{"optimizer": "muon", "steps": 9730, "dataset": "wikipedia_en"}
Below are experts of layer 5 (counted from 0) of a mixture-of-experts language model. Rows are named router (the router's row for the expert), gate (a neuron's input weights, with its number), up (a neuron's input weights, with its number) and show model dimensions 0-255. Each number is 128 + 32 x the weight over its row's rms, rounded and kept within 0 to 255.
Before each expert's rows: a language model's description of what the expert responds to. This comes from a sample of Wikipedia text that the model never trained on.

# expert 21
Description: Mid-word suffix pieces
router [112 158 102 214 156 111 165  64  86 187 152 136 112 153 134 122 187 164 108 162 115 148  86 114 117  82 140 120 160 162 166 185  68 137 153 132 109 115  96 104 169 119  90 100 126 177  93  56 149 159 128 145 107 182 144 141  97 108 103 115 115 129 141  69 134 167 129 127 105 105 158 185 138 116 169  77  82 153 181 128 142 126 161 108 152 185 100 152 170 164 110 131  97 175 171 115 159 162  91 129 163 161 135 158 123 122  98  59 146 102 145 160 183 141 189 160 187 131  95 206 148 107 148 116 146 120 184 100 175 174 143 147 102 113 102 114 132 112 101 159 115 160 170 146 159 235  66 112  80 135 145 165 126 121 108 138 128 102 154 122 103 115 109 136 144  80 130  14  75 134 140 104 100 117 122  87 136  74 107 129 151 166  94 160  90 146 110 132 132 122  99 102  99 126 126 122 100  73 110  57 113 123 127  99 103 117 146 122 104 137 120 151 108 100 163  85  89 150 177 146 101 106 105 141 114  84 129 116 148 113 110 177 170 142  71 158 126 118 130  86  81 116 142 173  68 107 106 165 113 121 146 111 135 112 159 123]
gate0 [149 158  92 163 140 128 124 156 117 163 101 126  78 108 114 168 142  95  93  94 153 111 130 163  95 142 158 114 106 116 155 187 118 169 124 142 171  70 146 129 117 128 144 114 148 139  41 137  71 116 147 126 127 148  79 121  94 124  73  93 163 146 110  94 153 158 138 108 120  64 109 129 109 159 175  82  79 118 132 133 101 141 141 124 115  92  89 200 108 142  81 113 112 152  75 112 173 170 115 198 111  73 102 120 115  90 113 144 179 153 168 175  98 120 137 103 151 168 118 129  86 127 121 119 106 166 149  97  58 141 178 177 107 150  69  97 129  65 191  94 161 163 176 136 113 143 116 164  99 161 106  85 188 163 107 112 196 133 144  94 160 161 180 165 119  90  90 109 169 145 128 157 126 150 156  87 128  87 101 181 162 164  63  99 125 103  47 155 120 117 129 103  83  98 101 135 146 184 140 125 137 159  98 151 136 145  93 126 125 108 142 146 112 162 155 103 100  96 136 179 106 115  95 189 146 139 109 161 157  72  83  96 128 114 108 118  61 115 170 137 116 115 200 164 140  76 182 161 151 101  87 127 131 153 132 172]
up0 [138 111 140 114 119 175 119 114 130  89  30 106 159 131 143 100 126  99  66  79 107 141 185  98 147 146 184 106  99  78 120 108 151 129 125 132 163 166 149  99 127 160 159 124  96 117 154 142  55 154 133 154  99  75 140 186 153 144 115 161 126 107 164 184 109 101 153 144  81  72 188  78 108 127 124 119 120  98 131 107  70 145 116 148 129  79 169 165  91  98 180 136 142 128  93 124 145 143 141 146 130 198 145  76 110 114 111 162 187 116 109 147 177 145  71 106 129  96  83  48 121 154  74 140 110 139 112 104 105 117 156 142  91 134 180 119 123 133 163 136 181 174 106 136 123 121 120 192 144 149 166 136 130  64 124  96 151 167 180  55 134 173 160  92 136 133 175 144 124 118 128 167 100 155  85 150 142 154 164 157 127 147 150  82 155 122  81 116 162 128 148  67 195 152  71 170 138 135 158 144  90 156 133 126 155 108 158 164 207 129  91  75 128 124 102 140 111 117  86 116  87 160  91  94 151 154 138 123 180 145 120 112 107 127 133 126  93 140  77 118 137 177 164 100  57  77 133 132 164 162 131 121 130  72 100  72]

# expert 37
Description: Word endings in headers
router [108 142  60 149 121  56 151 104  76 186  64 155 151  91 138 118 173 110  75 117 125 150  97 112 132 143 162 146 114 101  80 131  86 144 135 114 117 126  85 147 111 116 117 109 132 141 141 143  98  99 122 152  68 164  79 111 123 144 135 161 152 185 105  88 193 128 109  79 152 167 166 164 143 140 154  81 112 168 121 129 200 154 120 190 169 122  79 118 115 114 136 152 128 132 147 117 152 188 117  86 140 164 160 192 115 160 156 103 156 121 142 114 136  50 180 130 108 113 106 203 113 110 115 124 169 129 110  87 149 175 153 129 129 145 115 153  60 117 163 116 156 135 131 164 164 147  82 130  78 135 174  82 161 180  90 146  79 116  88 163 112 102  84 110  90  77 103 155  85 116 192 110 147 134 136  82 123  79 130 124 163 118 127 155 152 132 113 120 167  85  50 114 121 176 155  80 170 130 164  76 146 140  78 117 117 113 135 111 126 174 134 146  47 176 130 108  99  99 160 100  91 121 121 124 164 121 137 120 106 157 117 142 153 134 120 173 200 132 123 113 122  93  81 210  91 102 102 215 150 160 127 145 147 130 121 102]
gate2 [106 103  93 115  95 123 151  83 160 138 194 171 149 191 220  88 122 110  81 134 156 121 153 153 146 152 154  91 154 169 144 155 116 164 175 164 160  90 117 118  97  68 175 126 145 103 137 139 192 135 136 120 152 143 118 117  96 155 155 179 133 101  76 158 140  93 172 125 162 133 196 109 131 127 153  57 128 147 117  77 148 196 150 155 148 146 126 154  94  60 145 179 108  90 132 219 165 132 149 111 132 125 115 118 118  86  98 133 150  84 126  60  79  58 107 119 112 152 140 157 137 112 178 128 173  55  78 143 139  96 149 116  78 151  95 127 134 106 142 189 119 166  87  79 138 141 115 140  97 160 190 169 126 167  88 107 151 132 134  65 133 123 116 113 113 114 100  59  95  84  75 111  85 131 138 133 125 140 134 160 154 139 192 114 122 151 167 101  98  51 114 147 108 131 129 153  83 139 109 107 126  81 195 111 149 109 131  86 108 158 152 165 150 140 110 170 102 135 154 129  90 161 119 105 107 155 142 151 186 114 166 110 204 183 147  95 160 135  78 159 123  99  91 130 124 113 125 109 118 118 142 147 108 138 130 148]
up2 [135  91 131 124 139 112 137 137 102 138 120 136 155  79 104  91  90 121 143  78 166 154  99 135 120 128 121  99 187 166 153 128 137 172 119  92 167 124 115 126 139 182 119 114 113 110  84  92 154 178  91 141 123  48 148 163  94 178  94 124 141 144 108 131 186 118 137  28  74 174 126  92 125 139 123  63 226 119 180 144 132 122 142 113  90  78 133 169 161 100 131 126 129 114 153  90 162  74  80 122 166 112 155 150 119 115 132 142 142 155 135 113 146 119 140 162 189 123  92 163 129 101 117 127 149 139 153  99 138 144 166  82 154 136  98  59 157 152 107 113  83 124 151 127  86  99 137 139 168 105  95 103  84  81 172 179 135  80 165 143 160 168 105 131 167  78 144 164 148  79 161 131 201 133 133 144 210  75 159 140 139 140 101 115 226 104 154 112 141 136 135 161 111  73 145  84 141  65 109 143 109 111 133 103  80 119 164 178 144 107 182 132 114  92 127  79 167  82  93 156 120 132 146 132  55 101 145 144 148 125  90 146 139 151 123 188 151 113 108  87 108 108 157 119  62 165 114 128 161 140  82  78 161 107 158 110]

# expert 40
Description: Past participles after was
router [108 114 189 169 160 128 161 112 182 143 113 124  99 107 140  71 103 158  74  72 177  85 147 147 113 103 189 104 147 177  96 156 160 151 145 145 106 130  94 138  88 118  83 129  78  70 123  97 151 163 113 137 141 192 114 105 117 154  95  91 160 169 132 135 179 147 146  77 125 118 135 130 164 147 135 150  88 117 216 130 144  71 133 147 137 144 148 147 154 167 165 103 125  92 114 108  77  95 173  82  88 219 189 146 117 114 105 121 147 107 100  95 164 212  99 156 126 145  85 114 119  94 167 134 108 164  85 149 129 134 157 167 155 143 144 114 125 150 142 163 138 141  87 157 147 152 106 171 130 136  96 210  58 141  87 156 174 145 113 140 134 100 173 119 134 120 118 120 132 131 104  77 143 123  78 113  88 122 100 126 104 105 153  86  69 140 145 102  90 112 121 165 150 164  82 131 141 118 185 200 112 136 132 137 134 131 165 156  75 118 152 106 134 132 168 198 137  87 128 195 146 100 104 132  83 120 151 121 134 123  57  61 132 155 138 141 164  48 135 164 132 116 170 150  93  69 155 111 108 106  99 133  94 117 116 175]
gate0 [135 208 165 156 156 108 130 160 160 107 155 117 151 138 193 156 128 117  86 129 148 150  90 173 172 150 156 105 149 133  98 123 131 104 127 164 124 211 120 139 155 160 172  97 174  36 163  91 156 131 166 115 103 148 135 122 157 140 144 166 173 114  83 144 125 130 141 114 142 171  81 129 147 170  92 125 142 159 154 157  95 153 113 136 119 121 134 110  81 109 134  85 122  99 114 121 172  88 119  47 149  99 134  70 172 106 157  77 101  73  76 102 163  92 127 131 171 149  76 128 146 129 143 130  87  77 128 153 140 115 134 102 156 157 181  68 128 146 112 122 115  90  90 117  81  72 187 126 120 187 128 176 159 130  44 143 175  94  93 121 177 132  49  92 114 104 109 167 180 129 157 101 149 150 130 158 102 196 119 159 115  82 106 137 143 126 129  98 124 125  84 126 163 157 108  91 166  92 109 112 144  85 111 183 165 110 164  87 121 143  89  95 127 134 197  90 104 155 102 111 208 122 128  65 130 111 103 110 131 117 136 119 193 136 134 167 129  96 115 173 114 141  89 133 135 150 126 103 208 128 158  79 112 155 132 142]
up0 [105 147  82 127 171 150 108 135 110 164 137 100 176  94 123 107 121 123 151 131  98 142 174 188 159 109 130 115 190 147 145 104 126 130 116 172 115 127 191 117  97 160 170  52 148 144 120 126 122 111 116 148  46 156  64 146  54  88 162 174 115 143 147 154 126  73 125 107  99 135  96 136 126 139 119 154 134 160 206 138 110 138  98  46  94 124 221 127 137 190 132 138 162 132 116 145 167 112 121 162  91 160 157 103 117 114 106 139  91  96 120 166 196 181 130 120  86 142 133 108  97 108 121 130 129 106 188 132 121 126 110 154  96 164 173  96 136 199 174 121  67 142 176 161  99 169 154 147  93 116 158 179 140 122 161  78 138  80 118 139 139 106 180 152  69  70 142 143 135  72 174 105 146 138 198  98 116  67 149 152  52  91 153 152 134  95 114 123 132 139 123 109 121 138 115 172 150 129  99 114  16 191 143 154 135 133 170  87 114 119 144 140  87 139 127  61 153 102 142 120  90 104 111 176 126 148 139 106 147 128 125 128 148 115 130 129 120  98 131 140 153 128 119 122 154 140  88  93 174 110  98 133 141 208 129 163]

# expert 34
Description: Census demographic statistics
router [ 89  64 148 109 108 106 166 127 158 147 140 154 165 140 120 133 161 131 137 141 132 118 162  85 106 155 105 138  90 100 107 114 182 113 174 114 132  92  93 131  88 174 135 152 163 171 136 104 181 161 140  95 166 121 131 141 189 163 135 113  98 127 116 113 128 107  97 161 132 205 137 161 122 131 119 151 146  83 146 154 145 149 137 124 183 105 170  90  94  95 178 135 157 220  91 125  88  83 137 137 158 219 117 121 107 125  92  84 127  64 131 155 147 121 106 152 118 103 139  65 186 142 136 166 134 124 187 201 147 132 189  93 142 174  86 184 136 101  81 168  60 136 126 144 117 148  84 148 125 145 136 148 135 103 113 109  83 161 107 124 135  99  90 104 146 120 135 171 119 120 120 172 122 139 130 102 146 144  87 104 134  67  73 135 113 125 170 126  82 166 147 105 119 107 121 120 178 112 102 152 130 121 142 144  88 119 100 120 133 102 175 136 109  77  83 125  25 141  78  97 126 173  92 146 128  75 157 135 138 103 124  91 161  85 130  79 125  65  61  78 157 111 118 105  92  81 126 105 137 189  88 134  76 169 128 209]
gate0 [ 93  71 158 129 126 116 143 152 219 200 105 125 168  81 122 149 183  94 110 104  86 114 161 134 102 127 113 114 154 128 121 147 108 119 101  91  64 136 115 116  81 143 169  98 162 172 121  81 157 106 176  39 103 150 118 178 132 125  93 112 133 126 118 103  81 100 155 139 128 130 149 107  80 127  71  93 137  95 128 110  98 111  84 147 151 107 155 161 164 108 127 151 177 142 113  62 110  79 144 127 136 168 164 179 130 147 163 132 143 145 143 127  95 132 183 153 123 140 143 120 141  93 177 108 125 161 107 132 111 112 154  85 131 155  85 116 145 124 156 143 122 189 120 130 181  98 109 108 104 179 124 221 128  86 117 114 111 118 167 123 158 124  81 155  88 190 197 102  73 110 105 184  91 167 162 137  96 172  70 185 170 151 136 115 114  87 162 115  95 120  54 120  76 112 112 193  98 145 172 152 150 126 137 120 157 142 196  90 124  99 146 147 149 119 148 133  83 135 117 128  66 124 147  70 176 116 159  82 154 151 147 136 135 147 141 123  88 162  93 125 132  66 161 131 104 117 151 195 139 113 111 176 144 137  53 127]
up0 [200 162 104  68 115  91 139 141 116 121 128 156 145 127 116 129 116 148 126 129 116  72 183  61  92 207 160 128 153  97 189 153 143 170 155 154 151 164 199 136 117  96 163  47 138 153 131 173  83 117 134 135 142 139 112 124 168 192 146  77 143 152 125 117 160 123 128 118 174  63 143 130 133 131 152 140 147 122 139  83 133 153 142 160  90 143 125  97  70 133 110 126 108 110 151 133  79 127 133 116 133 109 165 138  50 163 119 136  98 155 133 115 121 156 151 136 130 135 123 157 138 129 127 162 142 139 108 120 107 162 130 118 147 102 103 125 163 132 114  90 177 150 175 126 118 113 170 116  91  63 166  92 100 140  41 125 125 100 164 104 115 158 103  80  94 177 104 124  66 153  64  87  84  76 136 107  91 116  60 117 142 104 151 134 156 143 135 144  77  83 132 111 148 123 166 158  53 119 113 146 187 138  92  80 161 113 157 131 163 129 202 173 113 187  87 121  98 121 220 125 130 206 151 137 148 114  89 139  78 137 127 139 139 146 111  88 153 148 181 130 154  62 115 176  86 165 115 102 131 127 127 138 163 119  53 152]

# expert 18
Description: Auxiliary verbs, mid-word pieces
router [119 105 127 109 125 150 143  98 127 138 126  97 115 165 107  91 192 173 153 136 204 116 134 100 110 110 210 135 102 157 108 129 129 106 128 131 154 125 139 145 147 121 117 150 133 106 134 107  98 101 103  91  99  92 122 136 113 102 107 143 147 183 159 102 172 101 112  74 121 107 115  86 138 141 150 171 131 145  93 117 148  99 131 141 135 147 160 126 119 158 129 109 176  77 152 168 118  83 114 144  89 136 109 134 128  37 121  91 123 142  66 150  88 100  71 120 121 104  95 107 117 106 126 157  64 152 162 143 135 154 119 113  83 131  37 178 177 110 135 122 145 142 116 121  91  96  81 201 126  96 179 158  67 146 161 171 138 104  45  98 151 164 166 136 104  94 114 156 156 136  92 116 103  97  96 125  94 184 109  98 148 139 159 127 112  92 124 136 175  57 159 143  84 135 143 132 132 155 118 151 127 176 134 140 103 140  78 154 164 151  85 117  99  96 159  59  90 146  95 125  86  88 124 181 146 136 134 157  32  94 124 133 125 130 209  93 125 195  82 208 167 135  87  79 138 135 177 112 111 167 150 176 110  72 169 171]
gate14 [ 85 112 123 155 128 114 156 153 129 148 119 115 149 155 114 126 136 112 144 167 127  90 130 164  32  80 115 119 116 109  67  84 111 132 193  75  87  73 151 111 179  56 109 189 101 111 169 120 154 141 145 172 153 176 160  83  97 190  99  83 184 102 136 166 160 177  80 125 140  89 125  74 136 122  86 172  76  75 111 158 144 161 177 151 127 157  95 103 135 189 116 162 142 146 111 184 107 129 129  96 168  95 128 160 159 150 161 121 132 163 116 141 142  92 134 124 143 161 109 137  69 137 109 165  98 118 114 134 172 194 188  77 103 111 115 119  91 155 120 142 105 117 126 103  81 138 158 108 108 111  96 133 135 136 166 122  86 138 104  79 101  92 119 117  89  94  78 147  96  73 124 172  96 103 115 149 127 121 169 165 139  97  94 201 112 210 138 103 122 127 165 125 112 135 110 123 104 127 124  71 129 141 132 158 139 142  67 148  37 128 125 132 130 213 157 114 100 161 130 123  39 133 147 171  82 102 103 117 102  77 141 146 125  90 123 152 169 137 105 116 140 128  85 113 114 120 141 150 173 162 164 147 154 158 114 177]
up14 [101 101  85 103 116 137 119 132 186 142 181 127 158 153 102 127 155 209 147  58 121 144 167 125  91 108 127 160 111  86 165 110 115 116  65 112 141 164 132 120 135 151 102 176  70 148  99 108 123 132 119 145 120 143 107 136 148  90 116 147 142 124 106 162 127 145 161 134  93  95 141 159  92  93 139 121 181 161  97 116 157 156 110  81  90 120 120 136  95 110 138 121 142 158 165  71  83  73 116 169 106  89 150 180 109  66 156 124 158 132 175 102 118 167 124 124  99 147 114 174 157 141 109 150 128 116 113 197 136 131 107 176 174 158 139 108 143 133 189 198 142 149  68  88  80 122 173 119 140 137 158 128  72 131  47 101 100 135 120 149 161 151  61 151 123 167  71 130 142  29 123 128 168 135 117 127 121 151 135  96  83 160 143 120 103 103 125  61 102 137 114 108 167 109 158 160 186 164 199 120 122 102  72  86 184 126 119 125 113 172  59 135 162 128 139 185 169  55 119 146 152 106  95  55 148 131 141 133 108  87 109 129 156 164 142 112 124 141 131 123 118  68 123 153 156 136 125  89  41  91 104 102 164 158  89 152]

# expert 43
Description: Biography action verbs
router [120 107 160 100 108 171 148 124  92 122 140  84 111 181  94 146 207 164 179 141 174 104 168  71 130  58 131 153 161 179 135 123 103 114 156 162 139 151 167 108 106 121 121 137  99 123 133 106 142 145  90 105 129  70 160 208 121 124 153  65 107 188  92 167 106 137 144  88 177 129  83  99 112 118 146 135 161 103 112 156 136 137 151 107 135  96 137 158 172 179 106 142 138 113 140 140 155  81  95 199 150  71  81 130  88 131 141 168 125 146 117 165 108 194  80 119 107 140 157 100 121 174 157 185 101  83  74  96 162 152 135 154 143 114  95 137 134 116 128 181 120 105 130 124 132 121 118 111 159 180  99 116  97 118 134 119  96 138 158 144 169 133 153 182 163 124 115 184 156 164 136 150  87 144 154  80 119 200  73 120 117 147 118 141 132 113 144 100 174 121 101  54 124 104 136 156  92 106  63 128 121  91 144 142 102 112   7 144 117 123 204  84  92 167  88 160 131 109 114 133 132 162 136 122 145 166 179 136  90 101 136 132 153  75 100 140 162  76 148  91  68  89 154 111 198  93 124 100 132 179 153 143 134  93 137 149]
gate0 [133 112 198 156 199 178 104  97 134 149 117 130  86  87 128 128 188 159 158 199 145 132 137 136 131 161 136  95 179  45 138 113  65  90  75 158 119  84 160 133 114 170 126 126 157 121 135  89 134 138  95 128 118 100 165 144  85  87  94 121 156 103 100 110 110 134 133 164 169 108 129 113 150 188 102 116 158 159 180  82 102 143 165 101 121  97 136  79 132 125 143 100 117 158 118  85 108  78 127 142 124 125 113  91 126 159  90 143 120 160 155 136 116 148 167 127 117 173 149 218 108  95 165  96 107  91  97 144 141 142 106 132 121 107 142 141  96 158  94 138  48 126 100 125 199 107 168 153 175 141 119 121 130  94 141 189 194  70  84  87 102 167 149 148  74 120 147 167 149 100 191 123 100  78 130 135 139 148 121 129 154 138 119 204  87  83 143 132 112 156 128  85 167 186 119 187 128  83 141 113 121 123 177 150 112 149 103 126 141 176 137 161 135 126 158 117  57 114 100 136 107 137 129 151 123 158 156 115 113 172 111 113 122  83 123  99 138 194 133 105 164 150 145 173 108 126 102 177 145  85  23 115 144  99  55  83]
up0 [126 103 137 110  66 173 106  66 140  93 156 135  88 110 146 157  83 189 124 158 135 110 137 141 111 143 108 138  86 142 147 118  99 130 107 123  89 134 124 142 118  75 130 120 147 125 161 189 146 123 167 178 107 109 135 163 151 101 132 142 163 122 169 162 113  65 191 148 198  90 124 113 145 133 164 158  59 131 159 105 101 118 128 211 113 164 161 170 153 144 132  67 106 153 177 149 185  99 150  93  93 168 133 165 101 111 125 102 140 151 122  83  96 106 112 135 171 108  80 172 127 168 129 150 165 159 154 177 163 177 128 176 136 106 140 120 125  42  97 116 147 145 151 130  49 119 138 127 115 121 139 106  84 128 157  76  99 133  80 136 199  94 123 140 132 102 131 125 134 120 163 161 131 175  95 141  96  84 201 102  90 149 121 114 159 134 109 110 116 111 162 190 154 106 171  89 173 127 126  93 146 140 145 150 157 173 126 102 147  94  58 146  91  84 204 152  85 126 120 111 102 123 126 147  81 145 129 148 141 171 109 170 127 106 150 161 141  71 118 183  66 103 132 172  27  99 105 162  95 123 142 114 144 119  63 120]

# expert 28
Description: Surname and place endings
router [148 163 115 164 164 110 129 151 132 178 129 120 145  93 128 164 145 157 126 154 136 114 158  91 136  84 140 107 137 148 143 157 142 162 114 147 152  99 126 176 166  98 125 192  98 139 102 124  68  93 127 118 132 113  85 163 113  69 117 193 176 111 158 113 146 186 164 172 159 189  65 176  87  71 125 141 156 111 103 124 189 138  82 147  57  98  95 114 141 112  95  76 106  79 135  61  84 113 133 141  84 136 130 127 154 161 148 109 111 153 128 110 179 136 110 166 131 144  83 133 128  85 123 123 156 157  98 126 144  81 166 149 126 146 119 142  84 120 117  98 127  85 194 136 147  98  30  78 144 106 144 137 151 117 137  89 102 160 157 122 119 163 116 151 146 125  71 134 102 133 130 102 165 190 156 147 132 169 104 128 131 135 104 131 124 120 101 153 160 145  41 138 135 125 140 121 115 191 127  56 116 107  89 139 114 111 107  71 172  96  94 143 118 173  98 129 110 160  75 117  58 113 131 123 151 158 104 125 117  73 116 213  77  95 184 153 127 139  95 144 139 154  77 173 213 102  94 139 163 115 158 133 161  75 104  62]
gate1 [143 124 124  87 116 133  91 134 165 164 139 140  99 141 159 128  90 147 158 208 110 104 132  96 151  84 101 154 117 119 117  74  92 206  82 107 135 166 184 135 148  88 143 110 139 156 111 124 138 159 141  82 127  87 147 117 117 143 119 167 112 116 156 141  88 180 132 149  83 153  94 160 105 105 127 168 171 170  75 101 186 159 185 118 177 126  90 128 115  82 147 127 101 174 120 117 144 115 167 119  90 149 143 159 151  71 143 117  70 133  86 120  86 130 148 117 132 104 118 143 136 119 152  92 108 198  84 117 129 179  98 128 132 154 213 125 128 153 156  67 123 127 150  95 205 154 126 120  80 122 115  98 179 157 101  95  87 130 118 134 114 156 119  78  92 187 213 100  93 103 118 115  11  43 177  90 119 150 127 116 166 137 149 111 196 130  94  91 130 134 116 132 133 140 127 103 138 109 129 118 152 116 160 156  58 142  81 106 106 155 131 123 111 174  96 171 175 138 159 134 126 127 129 126 101 149 141 148  82 118 143  84  61 159 106 184  92 154 133 144 132 131 102 211 167  71 137 154  86 128 128 155 152 128 146 119]
up1 [ 58  57  99 158 158  64 129 134 185 171 167 166 161  95 105 119 135 163 191 159 141 150  70 127 130 115 131 135 111 149 105 134 149  59 127 125 140 124 111 123 166 128 116 161  89  55  93 121 136 161 180 114 140 119 126 146  89 157 133 136 119 126 159 134  59 234 171 148 119 141 147 146 115 146 135 148 151 108 101  74  81 155 148 169  91 122 142 130 151 110 165 174 136 125 100 140 123 144 128  86 187 117 127 144 142  90  72  91 123 103 158 135 182 114 112 121 127 115 105 156 123  77  96 102  55 159 177 133 157 190 191 116 135 101 139 108 136  76  84 138  86 122  77 109 112  92  94  47 138 117 152 115 115 165 181 121 168 132 123 116 124 142 139 113 137 193 137  78 124 169 131 129  79 163 159 120  95 114 194 134 132 136  56  97 152 139 117 181  88 127 114 101 138 152 137 148 186 127 128  86  87 128 150 141 153 154  93 141 104  96 112 106  93 132 158 131 181 163 136 107 125  75 179  82 104 195 117  61 104 160 136 141 123  97 102 143 178 197 125 123 128 183 132 136 123  93 163 116  95  74 108 146 130 161 146  86]

# expert 45
Description: Word-initial stems
router [ 89 198  74  84  83 132 144 120  89 147  93 100 143 131 170 125 171 114 172  93  87 126  83  85  79 127 109 120 156  92 141 173 141 109 127 159 128 126 110  81 148 164 135 111 121 131  93  82 168 143 138  98 143 122 172 104 173 155 122 122 110 153 119 140 147 129  66 106 124 117  99  83 122 140 143 145 116  45  67 118 132 144 120 152 175 137 148 121 212 180 155 106 113 121 189 146 121 153 152 129 144 160 120 110 109  79  77 121 139  82 121 116 106 100 195 102 172 119  82 101 147  99 140 123 144 140 175 146 182 187 109 192 153 120  98 101 133  93 122 138  75 121 123 162 129  80 110 125 172 116 135 113 163  38  88  94 137 113 146 121 173  99 172 190  57 185 112 114 154  79 155 160 117 168 175 145 141  65 137  91 138 170 135 142 137 199 153 140  90 137 116 118 165 100 127 130 128 108 140  90 130 160 129 151 162 174 197 132  96 161 114 139 149 141 220 105 137 136 137 108  89 110 115 194 112 106  78 129 155  89 193 151 139  77 154 116  78 118  87 120 194 146 152  97 123 116  89 157 138 150 139 134 121  89 148 142]
gate1 [135  95 133  53 113 128  86 171 153 134 125  75 114 165 147  79 158 126  95 136 163 124  90 176  77  79 146 127  82 116  94 136 152  75 139 172 153 107 131  75  65 126 141  91 129 126  98 168 218 149 117  97 147  97 132 159 138 148 110 115 116 143 129 149 141 225 121 175 133 112 179  89 128 159 120  51 149 127  56 132 125 193 117 131 171 145 129  98 149 121 141 100 107 187  68 139 161  92 146 149 113 172  90 200 112  97  75 154  99 131 147 154 108 181  94 107 169 116 190 116 123 169 141 112 111 166 131 159  85 124  74 109 123 101 104  71 134 147 140 119 132 139  52 138 160  92 118  94 148 111 107 116 148  80 169 106 109 162 113 161 141 105 120 104 147 208 151 137 159 100 127 147 130 105 102 100  67 125 157 147 150 115 149 124 173 151 114 185 163  75 170 180  86 129 136 130 138 115  66 169 114  62 134 198 182 135 123 122 119 113 127 149  96 137  80 116 115 155  98 114 127 160 142 127 116 128 127 126 155 138 115  80 164  87 109  80 111 156 190 130 158 102 110  89 117  70 165 152 156 119 142 169 143  97 129 155]
up1 [130  76  74 157 115 120 106 120 131 135 182 103 119 125 137 152  67  86 155 147  87 149 136 168 155 145 147 133 157 141 145 151 112 100 126 103 140 146 150 155 154  74 122 120 143 130 114  58 185 132  81 183 105 162 136 121 148 169 111 164 158  91 204 106 131 111 115 181 161  75 192 186 107 116 141 147  63  89 215 153 149 151 158 169 145 127 131  95 131  86  87  87 119 141 151 107 139 161 141 127 106 141 153 147 124 132 136 127 111 144 130 111 110  73 147 143 106  89  85 157 173 112 135  94 116 159 151 137 163 148 132 106 111 120 108  91 131 111  72 136 138 121 120 215 117 112  83 116 140 180 174  97 135 160  90 119 150 112  71  83 128 126 103  81 142 112 138 110  95 143 160 121 120 185 159 157 101 127  98 106 107 110 136 145 188  95  93  97 118 112 196  75 157 135 182 103  91  99  82 113  91 117 119  72 147  99 129 104 103 186 166 106 174  81 205  98 103 117  96  98  91 106 117 104  83  68 100  61 136 181 144 137 164 148 133 108 102 169 178  87 158 142 141  96 121 129 125 166  53 171 150 172  87 190 150  89]

# expert 47
Description: Topic head nouns
router [139 118 129 174 125 129 123 109 131  91 187 170 135  92 138 146 132 145 142 157 171 199  97 128  86 193 124 121  68  89 130 126 160 150 143 102 144 162 123 136 150  67 143 121 148 148 161 142 161 120 113 122 116 102 224 119 186  98 115 150 107  71 164 114 110 157  78  99 109 123 134 155 180  86 151 116  79  75 142 104 129 106 138 135 107 139  75 121 120 105  96 159  71 220  94 156 128 167  67 119 112 120 110 102 130 131 149 120 145 121 153 111 157 167 125  84 151 152 192  53 148 138 100 181 129  92 131 126  71 127  90  91 106  95 190 143 171 179 161  79 180 160 109 178 130 207 146 169 145 155 167 123 136 183 162 155 106 120 124  97 129 170 119 121 120 150 108 124 157 165 119 108  90 117  18 104 100 156 195 103 126 122 116 116 166 139 123 152 109 102 146 180 145  97 144 114  79 184 149 115 146 135 149 155  82 143 125 121  92 154  99  89 102  71 120 155 154  60 152 109  93 154 164 126  89  83 118 147  67 111 155 116 188 173  89 133 126 113 124 117 135 127  77 110 118 121 142 125 167 115 146  87 135 133 100  93]
gate0 [ 99 179 142 163 170 127 137 162 123 149 143 143 154 174 144 120  73  86 145 143  88 167 111 221 139  84 100  74 111 151 129 162 165 109 113 143 131 138 143 123  87  63 165 106 166 121 119 171 137 105 133 123 157 157 138  65 114 136 149 132 150  80  64  60 148 159 139 117 158  88  98  86 110 179 118 144 127 109 182 104 168  67 113 132 137 140 125  79 141  72 132 118  77 127 152 133  51 156 112  64 148  47 135  99 104 102 153 131 126 184  97 172  92  74  73  96 172  82 118 117 112 185 168 142 159 144 139 150 118  89  66 105 157 110 135 130 170 177 104 127 113 142 109 112  71 128 153 111 147 160 142 143 133  95 118 140 118 122 131 145 156 169 102  69 110 150  98 118 148 127 141 101 157  88 125 213 111 167 115 120 153  93 126  91 187 122 111 128 135 173 164 122  80 121 166 124 139 156 194 151 141 119 139 182 205  97 197 146 122 177 154 129 104 101 138 102  97 108 111 110 131 134 113 139 101 149 128 142 208 171 152 129 156 188  84 116 114 175 171 115  88 129 158  87 173 117 134 122 143  97 117 141 113 185 117 133]
up0 [154 153 152 109 134 165 151  82 148  88  89  67 114 155 135 152 127 126 147 163 110  92 183 113 138 146 162 131 143 100 198 104 112 131  77 164  80 143 137  70 105 127 111 170 143 153 113 161 129 120 111 136  99 165 136 142 161 127 113 122 188 133  71 130 123 163 122 123 105 109 170 161 116 162 186 115 178 202  96 133 141 124 162 115  99  99 101 125 122 121 143 138 101 112 114 200 131 132 254 124 137 155 153 117 130 112 128 128 149 102 175 134 102 127  91  83  89 147 100 116 146 117 147 144 138 130 149 116 131 124 135  84  59  99 132 106  85  55  55 128 138 142 108 125  86 131  94 146 200  86 110 116  75 115 115 167 140 126 153 139 132 197 123  73 165 179 112 150  96 147 193 118 141 127 102 110 139  90 168 103 124  65 194 115 155 171 152 187 118 106 148  68  93 176  89 139 112  70 125 156  88  94  89 149 108 138 136 144 138 122 115 131 141  74 164  50 131  81 148 180 102 106 158 179 104 127 184  89 117 193  82 135 142 124  87  98 111 155 151 155 171 118 149 118 102 163 120 112 172 142 182 102  85 113 123  88]